{"n_experts": 256, "d_shared_expert": 0, "lr_router": 0.000965, "norm": "rmsnorm", "tie_word_embeddings": "early", "beta1": 0.95}
Below are experts of layer 8 (counted from 0) of a mixture-of-experts language model. Rows are named router (the router's row for the expert), up (a neuron's input weights, with its number) and show model dimensions 0-223. Each number is 500 + 50 x the weight over its row's rms, rounded and kept within 0 to 999. Numbers have three digits each.
After each expert's rows: "comes after" lists some tokens at least twice as common just before its tokens as in all text; "mostly gets" lists some tokens that are sent to it at least half of the time. This comes from a sample of Wikipedia text that the model never trained on. Tokens count by the router's weight.

# expert 150
router:569427565542578471485520496525484492448554514613488578563492453429438464540473481519546524572560548454413522526537482470446465502422486480590532435456572577505582460459422591587559388553435479537423523479535474445485482559490427450464432548528486510558511483530502491507479563553530497533561470509575404560527447477495513452437493495514401550447496492504551413436549477437463398529575511572557493499569495494481579430592519542440519463477504515571420466510493442595526582453504506495447516558483491507450493468465446466498416573542462573557532543582440584546445481423507452374496469507535482414494514433446499483536547451453487460479462505417481455527415435478433537449591
up0:558403505490499395525451458551489512523556546560455445461548524391477441500465446541462530489577442490619562484464497550474567484576545474448461446513431454446539507455506518519460430549498519527495585460564503496523435515515462560476459540553526516542453522529561496501412561529595507492497525451497505513541401505476548586457485400573495554529437545429517488401523578405519493495541490514543464549591590596460454495452512561461462466507509483465517498460576470470463533522606615563415463487431455470483478597489453564451432514552527435444595420522509538508519438529490543536403480522508449481619534487446531607528459504533384463481456468564459443567474392459490548479474
up1:446578499461446553490586523501545537427476506439573583529537537504461466408437492454559572516477607472518478577501464416457498483466563566488415468488539488588506591492562517518473573536498479504517447484464498485586513420457476460502624514477593559496430514471482512544546460460490473555509466489554522501482586503510469533596519449402491468515471594486476584459509464484592489482463554440423568403563531435454535484522479522424528609436483595510444538516560492515514493581584468387464466438453533584532487522538530606493440511582548544521531537473480472537440483474529483465519459483513576468422484467515518488397512521420586624514389534536525506593439520416547481467493
up2:575513504554551524570464489572577433410509533448544500470575532605473472526498497494431574497537544463505449357535441558413498499439548465465516501521491497527609493528453575476556425524498499480448475578506464550433491526532422503492508504556507442549569496464514464534468606494491449465552521530496497473564421535490520402523589446596586474464514526551548489422453403524475574449522514474451427460451560385483471490516517407510508473483522471477493504372523439548617546493466523418463491509469447519533446462611501444467497494516506551605563466552493479587464500472433497431497501555423553455525477429434498498577535520491463495497514664440521485489468459461545451393557
comes after: " with", " is", " as", " of", " in", " for"
mostly gets: " a", " an", " large", " A", " small"

# expert 76
router:429480477554552503541537520506527516474517470507507596420513416479499426523497450623486442405503419543442455409465426594444543452534418460546558486578484420452553514458440599461582578460466488462507463549440443537548524575534542583467565426537449498531506409474482501524461518494492482468575542551581614532492470552476558551526455527538451515523496500573454447498578454490520576525484464490531580516576395507448411450522527539537565471590501459559436465544461543471389429499485392544447515485525534497507504466596499470539575485452533521465601495573450501528548483472541527451476581486421414511545520423559549486506515447439400546497537485523430544476446557514514568517541
up0:506568557487586590613506504472489548474451511465469508476528573460577568536381523562486564502496489474569446425536522538464463421524555476469539483521532448576498489479444543477447511487448414444538487528542483538536521523523593554483523486569445603457504441579528426583494428494444543570526535520570518530581418535522446565445462457505600556528525477498480528550480458464484568489536479469512587497581482369529472494481443565428530456491535454465451424465581565495452448460529448555580510499499462492528391457577447461538507455547495461521535407498457457502565490484512549409535555487512490588481550522519507483491449602532442519363560419416489545442431467517538465564619
up1:473487578440539354512506437504564487521417430425446486512442499541494493546597552555485463442397436472453544528484468546460524433512381482510497512383511585354498514557575459501522486538498560601541522419473455504543532579481361507502426517541473477511526524400532485484445503591538516469520509546441518460502486585508488519538488490511441558567525506508443540456495554553512490531470436538471559494483459474433587451469544572549431461517594492453447541589454570576509420507482514500442561599530498538445475442598474559530455440482523494394505461516430580534539428503470564500527426422419561518480559506542510515503438487511437496492431477440447445502474464501511592526515
up2:408491361513467508556499542470541490375467494566493494482491491579582479479614499538476459441494433533454508452492468524456465513483474523564502492604557455468491459516472469543588548376570469438479451587490580504490529520503621487455608510529474470484574449445548539457611483495512450570517506518490545542431443463505454480475476559466411437551490555557487492462507440415521582487437442494577526481489413467525472447505472527500596495512446479472495361537488552423473507575510532439493530503546474500388573420528593450527551347538563479460518486515462449515523573518549553469552602524439485465498517466577439497497490484504565466465624526524523486433513521480538488558482
comes after: " a", " the", " \"", " of", "'s", " and"
mostly gets: " m", " M", " rem", "-m", "M", " br"

# expert 121
router:410495495447513461461456448492553486542468407521531514616542550491487580556437589468421482504540437514509488545523528552527550510568498548445468538510491607544418554452531448564505448429440449487572496439529479580503501557564447495444589553541446499542507505512529498488573515567478507429536476587492528529424549571493472524458383500461445484521428596486417528533522548510477531567542456531528538496530451466496512419439438467510538533570569553448545453436562421534444535460542536416578478508522576607407426442559448470450535492450577513518490521419529541458562573545526589448505457580484590517543466516545555578516532574513429469491515399504477429434485606577503478520455
up0:486392488547470489519465540522506536496485425425490421584577491498501508524488532597496497587433474464433499481532559532495498502499613622453462504536459500558500568487520385493644467464467437585499463556447510409503479491498562606460563532444474500413502495476501518423531477461527528465472493430499596457402633583535500427479462544428503443548411495561453437514473511464395516452551634538466499524526509515516508536463446529543458560438485564470470497535453575438498498477491651520545554504511484525464449492520460566498462425499522549441509525509494479549500493506469529406493505571482369481509477544436485474497453550528595396460539501451475478409461530574576497509495
up1:603535512444412491454428494436513544541595509537555447501539465515522472404502484601481501509455488485493550568532502554520512459532497509474538407483581445522476519455440632511453421514595494521532554564526486588449491443451485479595497593439471503492545526481553576497457499498474531516526558422443456430490637490517517422433480520503435495609495531518537553508503516547500518405575453581536489504560476537471518533517447450461451552592547505431521414524535423554436467495607544443599509494524537564444520464553571507410551543471446576527508453500446545493553481479463432535463501575443523392463509547471531574531568521398482456490425477409520441425491548497479476390492
up2:418483429586541444524449536501601407464449489508531491521446510587358500549523595428531550498529449554456466515498541433514534471518569563468492514449487547564471324488492595528465467477371511546517485450541544525506524561507449495413615469516569448501581514444573560449411508441553513522525485540561475560460530552478426472501454539453468533513468586492471498548491468566501483558504438510633556532475459566480545495558428571498523525497432596465517485484521462528497508437459495438487515484546527629503462377513545408474540464478542594528452529469481488471518531541583540518484437575471534474524542543527489510622453564521459549460558481492537468463489524563459569508456
comes after: "\n", " |\n", ")\n", ";\n", ".\n", "0"
mostly gets: " early", " late", " until", " later", " previous", " before"

# expert 218
router:481507478484580470417463543503572572520453619514483479548553512509609550556531519565485440492456445505562460470487463462433458531547521423467504554487534459496466455422546478487477486500575463512502480509519512528488501461527492501585538480467405479469449487507429437405453450516438506544536492482527574511491577498490525438402472569470465532460457517425448491525573629489443468609512516483597579445565525474442506470579494422496537454507568444448532496539482445509429449438566408456400466448493442396449460492569452633508531462529433602463566570452540551542492581394442531552476565486430494453459534409517531519458518542495466504526577502496503566388471562564411462482474
up0:501481509537509440424423447568515535517605485508476517552477444436483613502563520512437433471473496432505518546502492506587522524509481479573479487541559424552582435497428440446533474515604535475481467429419379492502577470559558432492536473417426597471575542534545583455517476526528480533509460470568503487493527510524552518596507506547681438495490603506542514555476531470489531530462479482420570424482546477529451450557547475392553533509561556553548491519473449450478516483524408457508479431529489388517614510503543525425547485552475503468537458480516478480502535421535519418507524485506369487500534555490517458477480447511462423523439633581539473423531505543577440524451
up1:570501468556494515489534444490569537468534559495520504433450538636501490472497495461450489430504582507546407581479626362479511609453519485506522480544487488525484491442462418532543474560438474487475456513477541560475440440436470486518511398446488504522488587492537489467497485476529496560562500480557468451488477394457491634561394505592529585436406507415474469483484549422440507504532524395369412516536524454511558540530481504476544462398498518535508507526507507547468555554412578477553600483550473458452494531526513503466469542394493515568501475479521531567509529521579474435478501482513523571470466433419510486424520451535653472432463554446522471502491526412444554480541
up2:462492517420506453502537489534377433523443472471428506475556475483450599587497521559607493497464471497537535571503545521568512500568584500559408484535483483572451473554555450508521453403396349481507532457531500533419506398458464494529506383445481569487461592475528556451626544456498470509506518420561541505493548569475505474449535515509503515572529439518506464546497454574497531461455476454493514523504483419448523429489616485494447579435486455484521534476436503450521518493497507626459553471498485446492544399446503431479492508471464496487479486496523352511527502532562494538475445517567605523498531561384392552505560442478493497442528560458552562492572490452578575541544
comes after: " |", " M", ";", " N", " R", ")"
mostly gets: " Mart", " Rob", " Thom", " M", " MP", " Robert"

# expert 129
router:528523473498567545478546543507486419534464556402512552461544440525576542553524463431479510391608435516514458586550539452562508511517483471488475551532410473470473521421468507530626469484556412522470556573539424541434534484499478504497535524471422512508470521562520499529430518501531475519447434520469537464470599457450580535526494430505524477534496542503596462508538500427540556502636502556428474591570543507530441464481547484486573485467566483449503520523426544498491478615535442461548502603494430516486470500557514469464438382510517388504423520514590469481509601507564512507471463414579433428442509462463426529506457456599436449417517462395478572483528532424587473543455
up0:446573492471544491516416496507487328506498537518550521475459523475504431515546526523406465427577476485447508560521528496486540475506505507464509498521453530508448548519510516482530415515531476471554427525415537462507508616539518527540529587474542490514466509527522509509562558612496541531424447488428524558598509485515545537501529489521475549458533482499495491485553478541575432499504569416567403529614463492621520440495487591493439484453424470570509511487514544438496452620469467560396531476548526410493397508451436572419421572558580510496610540497525455561552470478441530529585497474500448536529449448550457530585522405503559500534484431465601571471409452582463544421465
up1:544499476512514522542529564415484468527463469536515517456439558571495512502466577496465499524464487484504425588337555443544437545489517444623472402512516484411456518443594528482506427508528413473451536550541507436518526458439449563505526539501473464582479521477513540459506559552530390564515489546458436406469525365526520571534465426611528523480505604421559522452417479589530580522489564472500478610531520412543410485408532529500522523537437477454501500630467608475508454531517418463556489519522517519447536500521503490495483465557553439552592505504550554418539499528550538519459563508534519527496498454506409550499536537517556506469464557506609500535594497534526487492405
up2:483473509493515516487562574516570599463460549481580390621579540470420453502478557511558405430459511555430460494561523461474510482536580500557446486534500552413434515436536497592517419408389575416507450490597502536476502518512473573537497430461538492456454546541498467453537443461485484510480489494525444487523476565462585536427494496483445578613366488542489578487488510483498405407370509472366485526552493517577517536486420560489532413543527484523524443500524566568501538570504525511474572432435483499482504448490492523484472556463536553570594469481463502445496449463479519460495527497578491481477527440506435521454573413489442500450571515449487467528522490449364513531516
comes after: " H", ",", " h", ")", "),", "H"
mostly gets: " kill", " Ab", "born", " ab", " Ag", "rough"

# expert 149
router:535507498586561579496582483586447437439506576503515528531551505523423501500494550452561406581449480471530628472526442456481485509450449525472501561446476534468576537542468560518527539518526446534540562545549452439451504570487520397475514473478425541490534514648549563464514498493479486447378540564526512567463543581492494523449483418533474540504491463522465517520541399443524461507548533462439593441543499474466469465478544534523497522476463544557459531541385523502628491506382429472578519496529543467522447471549555498575495499571552525473418516624524472414597583495454488421492520552489451537542516490561458489452455516475414378511473517480456478556529434495401396523448
up0:534516486467615522511509519538529522515459475512517544576533515505508582578496464498542471441437601430534528451505434558450440519469462380426365482496571442502513474519607492497528584447517418441514460633405430452469508452387367520494512625539469545470412516539475562595555488480562503450509493562558486505523537589481550525458480540495552420497409466528539499505557514547553498510523496466588492545514470496426497465509483517425437551473428397548541488582478484537459451586541515432501498465462527480533531477584485457528406557544482532582471447488513554433523483517502476585495514494542478499495526585493463562437508452493479413507472418574620529432485545520479452502451
up1:513500525473491538551515421529436547471490423506551537559511461524475563523607578435524491446479441478560455451477490539414476496474468601569507506422467566546481495465488522440541418475497494574556524518490508535558487486580430442506510480570444513375481441506565450493468446524471512486520455523417512547498542497551532481480530452492516580410487592542473449631445462454420491455469449490486574383528546403487459377501519545522575435485566530478481487503488536540624455518436493473525536466495507496463596460468566540601623452429507540544446469566527402430535616511467512486554525513506497493524508517575399468480486437440509361510492579556447554483507532579457447520464
up2:396579459471498446512623531512455572497508430483518415520607490470492502484553518460464514526530519479541473519567492492489553467550483524617400501491435483525494450490486468564457544443474443474579597431455533560399491397482539457530576524518494488440526459509560475495472416416485502447460591598467542480503570461512492533446563519523584568531421499496529543591508422549492493534437473441568465472529481525515474493451619566459547551606522619493463584562505496431546452592464461525540546404514553575432396517524561514455491448441492450579567617527512493533537477525449516474455575518482447524537508527509444511436378526492435392478523515540538494453491479504495488485468
comes after: " the", " as", " was", " of", " is", "'s"
mostly gets: " former", " first", " last", "merican", "ful", " best"

# expert 214
router:569522557538605490450475398523459393469501454511505513586486453545413409536470510450443489523515548495506582483495420522534583510537516436514467539448499489491461549462431506413517520502465528409397527504483538563518514509452468531472496442485524448472507460494537490462526514441412475436430523482491406540543563547498432395568475550550482478418522486499455589505541582549525499542499550442616574493507505530520529567498419475405566495494543533519446476505462547494599396472421438469513462442487406556465513456471516532487442617424520496559496467417600461549521508570494485422499463462516564597601510501391462538461555589500583522464518467555519515473471441573533572417558
up0:441528458465512517528470474497525503508443516521487527505480463557487595500482549519549490527486371534463506527488467452511431509522484443493527530468496466492457528535602480473462549510539452466491489525501556334471553507482530476430467464450405474516573408574399534512518485468570430501617522448462644558476538563591529478464518471414551453520649557472587394518474441471428432562555551455492555592480563501468463572545494482472460428527607492480515479519434373415463554545522481486534564519536526517493503475448436505580476435572443521514486469599553463465480568513552427483487519534448458405506642540549532448489462533431556502509526496454492502530507484592525561521506
up1:519550457463481507505514474436464419476514488497411512492475528537508540491474600529564473492515560475511487568512484572525389489519480519470498437536500559481431510616523531518446495527459550455480419521546622467522491574527450615467537597560478518553457484529437530651450439455558564480518393528439499488503533365474445487508567484480581517484571563424450376419575501492472510487585460399408480606462536451538543526463509486472503508502492568537449505430488541477534532555492498510613527484591523522583522473508401506524480418507617449466493397447549555424515553522504479608437544552566535463507537504534510475560447551473512437465529485541497486514564497568538459482539
up2:442441427494561500421632490523593607607550533554530415489551579570489429555507464502458514526536484459407495511450443488441447524569510492461548547573609498478508462579497613555453507456488540516459578447531518443436496539575463500531440560560550545508453601494526551547493512540451501512505570442466426614485509544436449437538504548504426450612510510541500446450556432467540481421503587553543516449534404502413541452552494491535518510487555532557472424477551393490430500536458478454382505469438516539516501469506560538447465451568484510487544541503538474545492465471488514463581460504459487448458482476529509578475547560468441498532425525438465422487372464469451432473487
comes after: ".\n\n", "\n\n", " |\n\n", "==\n", "==", "==\n\n"
mostly gets: "===", "====", "==", " During", "=", " |\n\n"

# expert 110
router:576462493452421542434564560555591512487546495458468561507500575518580572461403535530556442441411460456465401517459517467599484440426497537480545513426482470534514432569497516487594499494440460592537546497480498461538480457519436446514485420528461539487437540521486447477557490414475506390471568530511586526450492495484502537572453450460541408513483567523519417501483566601520521547561487499516470513434563565479454588429449499554453485528421501435478498513492445521520509516543495521443441434596510429499534483479451574596515422470552493624546601443522533482418563557468526489572526555392490470493519463451479448477514510583460545548578584410517463455432562448566457512480
up0:543540579493493512437467487463537608455526518442459560532586487518512477518484471546549549473368469484473435409490535479453505554490508529506396550519446650526524473495482435388561495516444424551612638502529499487528477659530522448434494440532485546516584472539399564449544353538438550462592551499438480480473583550509487503479480456532473501535515519576469488517449547474444565595496560476487417470546491462497481475483502557528517478533493514534427505516477621446502515442503524503543554461532487475420450482484556504550480438508556491494387599476532458455484519512463465525513440481446545471574421433486525379465603465551535549494522500494448496457537471514533463431475
up1:499426512448486582451544562559583498434517518460430526446502532585490531408481431559535449582512545541467403540492447562553469470429491461428537516522575465514588491631463574542544587504452490480455499551461620502543478460584459520476539422423460538513490529461468460573507486387470528480522613553523512474448509476553495536524442486450527446454558528450461469454553564600493577487491558448562504531512530527481467557472424518543471510509480509482434502534552362482452542508557475468392496534545457453525537473433519480544481457521501523568567572413507559556442534486429521490511452521432457484529539422422491473462490573496496534582578496404627478477502447390544509576532
up2:530527444481483449558480408493453418467481513489461429508507567578524442547566461561553492468544463601439491485488514563535515450437482505543488495438559514522533421412473579452476541519529541528475565519481512474559504498497531549522588516466516465623501497526439463514553539486610495600435404522506579427496578423486457481440574474456445495545599470501492554508432413380511530442522422533457525490483523537518581489526463554539468455546509484476460570479552633457486479547621491546517472517476476608561509548548522528455546521569498515457406418501441522484609442527450490618403538549525449430567470577492459477577433454486519520420509411510493557497473455572529447530531
comes after: ",", " such", "s", "a", ")", " well"
mostly gets: " including", " and", " like", "',"

# expert 117
router:479486468488503572577542602421522489501474490475457465474449497446499484531485384495491540550557445486500551477475411533463548513431554517499498419542549540467524513530454461461512426457416569505452537491455493557535486490460471541439503520505524543541551569576529449554607481516481480342439436541426576486424560533534529484534477535410438535434496544509566508421585407604522551551455552462493538434514455499568486558586556469519471477537382580495473471563431542532533557488554535534536513531549487497581432494529529507601450547507428506463491541612454464554428483502530478513496506447462458571561490509468595578572591453545579520468557501479454576447438574501615522418503
up0:522557439495459527578610476446558542576500525572481461460452527483437503559421511522576512505580440489531516494558451526469558516537470562582545504539470618527484528529566469526484503458561508390401522516505512566438498452523437420411537492452422503559477429470545515582477392525483518508532527588522441550524388494528517528537447524490456463431556580529509525514483576501528549538511528507519494482409486472574497488492525421421540472579464510539470464422542524619517491568437535459443542548447392420486517437544475542532438420451529506475454464506468512570507410584470445567447554552437502403552533518474472356499521462568576539590499441481502442518506510403522443549486
up1:433471395537509473378427520548569526531567600486464401532475543442472558474477477527501421495532482476430549451545462451480518405537439520479533459401501462490513468570543452522595470536480467505482543428581546411413498426456544517545544467422530519469530486528476511579530463394505456530490477426456497446466504410488542476491547501509481483531552548465455480505470546388569530471541475555471533495469481572487621531503408449503467559531462539415566488515519570520429454556533530498558469591571470544526525446462498472555500407516494558559451480470458581499642568478517559512565430616494531448527537504495485548584470532542566482504396502444502490498482542567421478481363
up2:429586522372557478355398512479520460551429563537533582486429524516558539548507537413546445495531520468535545469455487516469528508466509536553497408516400464598426602456456466465499512511551448466490426469464559484452446574480555516529505461445522556623418593540454529524508597550529489515514475501462518579434570519508511386548453449533539526589597567496480588549533427458466507480560497450510509494395433449424460487540481566429464498448529486515521482488547390589487501460490483476439495498525471447579468469578377506435478515588535467501553542521429449462477408432462510429485523502483507482528512497509561482464585477538569457426477512495501571504483518521459540509459
comes after: " \"", " (", ",", " the", ".", "-"
mostly gets: " S", "-B", " B", "-s", "-S", ".S"

# expert 143
router:547468446554495420439553464582496473461486489516498433464458471580571516524411417505581480536540572468471465564606496565592574560524451465522517547490476459556483457568458473431515499485429507494505516544491514494500537475501490479486424470564481459510436558526446492429559568478407479414500567436430525543458518557545464559478510429504434448541557472393451477536583514527423569545578491521534429475579421516528391617355561507493554497488536450488515578499446485549599458515482474461471506523478438521577410516448427540590552444512528495528494540516466507394391590531493561505532525404493507534514468480558501438501484534562465522550554553571568461481507428567529433562515
up0:423523365491443529494513527495541441452504504512617471539445572460556545416498556486422421537535462498439551481543444590562544552475656593551484475529419471483451586475520530441404486460519494466448465553474546547449556432552497509513380496460554479442411484551447602478532542479537541490452518427482462486591545571512472534447418512421462468427485459427545520589493441540461485458476554561436537462552482513493542579514413430556494508434504515553510511502532575530522518550488514546581505492417440535472564541495421497436442465548528477587568541480515565497503401423482470536529565494459490473501515572493498521543582523482470485576525474459425564421460501407511478493571
up1:452459493503483471447504631535605541424499560559530470547510501489480496512518453655437481460412470506496476525523492505442528508548436505559383573541571560588486475507436402570461520506456474559451448527504433524471420525540495543516466469488493499461573431532544490473449490494573473478484466450501519516510489541477520439435523537361464560362540502494494464528489483444545499483464482521459420461554460437572516468519476466420563461622491461617455520458580524537517452522497584527510539549456520491519548425472545497491526459572597466470478538389556497510511499451447524430534593571570453568584511503499440507513382430441459539490494455528559453506482410582423471585533
up2:550533479497517585501565504427491513391431565556492489506609469547560506609405490558498435426459505532506475459443547576584512508500470382442520552497516514470536515562516507467475495454498474551597521462505480479499419516441548552495475491537522423571467426489495531506464461576528570444432525455557525497464436595442480516425489559468480527482559465592586502523521446408577436505512538490493473490549482493591511478486518495526484558562434384483549472506496435540498548496506598577494425503403517542609532516417459461550526555581525482547453469501493477413578512501456547580567606478585477550433458502576455417438497594483511377514495458519510487519400509516446480578500
comes after: "\n", " |\n", ")\n", " feat", ".\n", " includ"
mostly gets: " include", " included", " including", " announced"

# expert 107
router:441553533463430534468517509422536531500438570526504547481472562455509562523464546437539565442455507505554456417552527447522513499421540504484505438585542556535507427454538513507502545451557434499548427429469578479556587514456513488538589472527465434541498529507499506468523521462486505522572411386489549535495571643477402523466434450398593519484481536508429562496549488465471465451517595446516497409469591407432546517503472549524556472487447511407518497525509471479458474451561575442457564526457503550499537427528566562493601538587532530541573528599462443494435496501449571451498500454545578483408503555579479478382379525495555541420451426509528560538543504484484544524452
up0:518440511441512428489453467478483484464488527593537486442501498453468562414460582494497499470582419513540552502475513552604530450455432554499443423521436549585506616491552534467426518490434474504518531547419538457434425490525589389486395502440473508559451501599477488544491620587566544539575480493433419575415510577443498465540509599524501563604493467459481545457468502494437484470485467507465438469510537552474440527496524482501508540395551462475596554508556495522556519547391440475441450552427488497390501489454511476448458391587566511484535495527503496489641461478488410462508498487434537497475516506538453470514559545562503478435463418491451513443490536485518420553465
up1:534535410524558487557507465446441513522532547407500509547583453507449537584466529597528533436453500546543539560498457510478517509482461447455460462588435528425406546480554486372479456496551445530501583566506466447572580554514480514488409472455525545518564523477525440525510425499498571461383485553448476476449515405490555586529407495501411484377477455540464454457498528517616528490576543462479564498435526503472485532503492506479476542554514562494524452484413574549500509439503577463479509546551512524499539547530478384456466522500432540509440556453445543349564514471456471596420396417585520543486500582504497443445534460540554544512501532574526474436466525458590533523442
up2:501555593504432552463544435445523480414432593503525544503518576391411461469454564534492499477508528508591439534505545510460508534467601505515413482544519550512481441437424478577517426450628535498479519443579532499557556509458448520488475479564438498485601534510480488497475484554520525467526550465487491475437564538558468453479479527519615459518499500521495577505493451503509536432565479488445526454512488552505587534436463506478510516508416544399486553476545552473551489500537506401482568567388454500524534490469460632438413445498493427498499539574476530554452371511474542529566497409509482435460486552455527505511462446514584474598521532611443386463613468503451430474581
comes after: " |", " the", " K", " N", " D", " C"
mostly gets: " Washington", " Dav", " Mart"

# expert 147
router:429596503482479544438576474406478397569504563568494507550427587455458425565464463492427425457484419475525433410390541507464467436499588465523502459495515461447518476491542465451563473603562505521562495519472523473437515500531435506531462515554580502453516555534464454475560510471482515539517491490416541541476494594445591511438585482476494553448518614465555419474471424520497481527525497450534495418467535517445452464415550538520505528496420547452453512556430456424473554631570489589498382520518436518427474511466555526509474524514483520396557532418425445456450500500505512532532504549433555467506515505517486544425399560562490538433445468589469467495486485479526642473498
up0:487556515470448468457456537439477541579522482517544507535394563518438386465453530456446512351542534600504516484547549506510519510489467485587462413541531466493500567474546494551463496547484504587541531434569512469473423510498483522499556531512539473536528589483424545578415508484596449440545452543501521604505458554427534574419521482460470513441539481533480495415440497532465487426532518539427447505510486568411579491504520447514536453466512540558476489445534394491507520498569476515538547388455396501547460535484509461503508518578453505498337507568510528416443527586578487439485513501400476589522518516536592554539460553589515455594514488513493473591408459506585502454446
up1:580487443480580482476502486490402541387508532588509541536428468455598477572566418537544506505487484544466437565513495519558457486593543536489443511486422443505451494557572376448426494479555470502509521559564426495477512509472554510559450565536465399481419621513455524515515455487475495474506576577471523521511528575466472556486464522435429448558559576462570474546582562576452517448455512579535514580491426575465423429563553471486551497396444563539489500470473508479482422485546390487558417392505433564437474497480496574423441432528463510467524559472440560474534456408467508593451546489421475506529467500435492427452544484591546490528484482518532497551512440512534500467488
up2:437521527494558507496525536445547461524501531483467508553463453513474559562471486432439522447481399470501457380586508473390484387518436416558514495471425597487484421449559444440466474489447449509530444485513486563501433437530564451481518499539545592498423537452515544465508574396501417505497483478461441521516495571450550603520497463508661463548514591507527468581529517489533404544482554528458521565511487531469583465412496543595502452457547561504451401505480509529518592501514451501469509534530491549519546400538458471443487529543491520495538637505491465425462546474483582550508478469496554389505498457563436458435464484556532492520499461501571645470541515509488562586419
comes after: " B", " R", " Br", "B", " b", " the"
mostly gets: " stand", " Alex", "omb", " Bill", " Gu", " Rich"

# expert 4
router:589572509564599429493520486529464441543515515556493464511517480527498467582591568407418545628485497534496516450507507523428451481494425502484460542449481481437626363518406529455503445549533443479482512471559490456423476464433448466479426449464449519488496524526537554540488517517439482491576398436479527456514466482491546494509478537508542626515522580431466538486436500566495505467511475558481457513463467514425513517484570463453551488611597521535533528432461525623558461531497462544588494505504484512489553546452546530502493538442639551529536474462540416489427456474386474458589441456410569498574515540512576534500521565413410533535474476512458546478526431546468543475592
up0:484492577518478478519528514443498628519549486435493464519456456483472486470530386512489483349466543472571486562522468443601482444508527472541516507601471591554415546472582463470474443486362549497451473493475560497575516535477518481522504571468531542545495509486518480384521459449554551520478539520504481510520463515480517557452491452436445499494553413466591470434551502535537449557451550474523504459498451498573502535532587514641413568439459571538434424500550529429402516413494519499543600475457399485497479453460447494595469451519405487490415514465431554544568561505621509527439565510537445519410465497501449456582538539523510443515547488530534433533539555516546481476411
up1:465485555460512456491520471314500701515468509525558516504539515464444524482473444498541459444472468647476462468483463515532487568539525423505491501497617514509487520477548436476499502509414545509428575491496544521581442458443537548552514601507528509469498415455534522548431444514578458607502557539542439483533523554551556534462481357450513449457596512496558534502561447498518464550478501494482506515513512504525398548506477550527448469528430484468473444546575452447394475498505502505445507463522510476451520454555436581470533440533457443535448520490431612447636457542521457537464577569532519572373537537519519453436478536511542416474498483527543467556467509476511440528458
up2:461490499477485528525438586446396560462461430432552571464513535427544482462451500642581501391447484539558435495453492454526459514474528484456536525507578545554487567505510491426509472516483550479514528528447602518494600465536526538479469537491547506402480471462514556545478475510566406612428509509456511504497516498560463560462573462518494452465622443624556473457567472462576484520431490531519509525504516516532470532496462558501418482464438465545459358495602561450538503474497574576428457500468502473500487477497493494591476411542412462443472562490492550435606457516583530578345519542518450518424487474517451472567455514515559458400480524519544444573479536493460428500491
comes after: ".", ".\n\n", " that", ",", "s", "History"
mostly gets: " ==\n", " ===\n", "==\n", "===\n", ".\"\n\n", "The"

# expert 144
router:441450542435549482571521606497452545480457537555477520497502553503598553457549434585425481414555519479484527516566517554500420420414541563457431464541559485518520458551495457551564389472590467487474521512423520447603477520467497555513525542526470496579598546626453526503531496537458562424420502520515533457494552497505551588464475456382495557405538570426530435552549517570566434506530539509548505481487505424486445511569544464502541456535582538454470483583504463511550424447489510444558497464532582501593529470534464492524548437524488408507545562530646472453498502488478519500437617451577525450583518542508490475480463558559429520561566432521430466517515556546531518501501
up0:490474387497487525466523516500567522462471531454530535507500545427521579525492505444459483433565433448570570508439526549551500530569442489543505416488354494441587560493590487523493568505555474537418491461527511482442551442489538457516488478517434660581448525554476489442540459543509487468463566568432529510563460477486541550522390583452457410523524587516459511473570456441427477603487466561514462473545466476467523550509560549532542473525473459492480565515533422475528534571488463432498431526483579480488456481504466373484543490555538512595490484473498437514539375556462482438460566550477541529517470485533527482594464402432453628505523505611441494584483508473485434412547
up1:430512503470453444400530429494532486575421580466468446554370529508491538492504462497505535494507472513493511428430551493521482463572497508459573492611571585482459487493486426525447400533401481451454543470485598587461542434494581502590558484489529486518486564506444548420427596492529573513485498574442566583451518611569532569560487434454540504534512560429504499441513527402503381572472575511468500546530532391505439507480459524540505525465540518504513516473406487509597498478511454530543511472514483485531450474518488473482498484447584583506495476493525475485475457520397558444439508463510469504490567407576516481328460491499638468497543496529504570430504521556517525420497
up2:501446500523489447535535533585587528431605372529590526427561540571454469573493523423645562517553452581497538572489551557472599573599462486507539564483479509559477543470540414496479524428519531519440531476508487471434459564409550405372517449476568540492463431480509519409524457494456482561469468494459434483534462428495530473424464459462536498478562458538559645418442570450560477454482504519494473463529511522521487549525492532486430514502478451468484460482580578440548571487450558512500511572499536390526486522458449433414543553490571451468593485517407539523527495508432515391514547513513458411503571486484587551461515478495478479539482483569517467538472535454492515514539
comes after: " |", ",", "-", ":", " by", " John"
mostly gets: " Can", " Mo", " Michael", " Ma", " Tor", " Mich"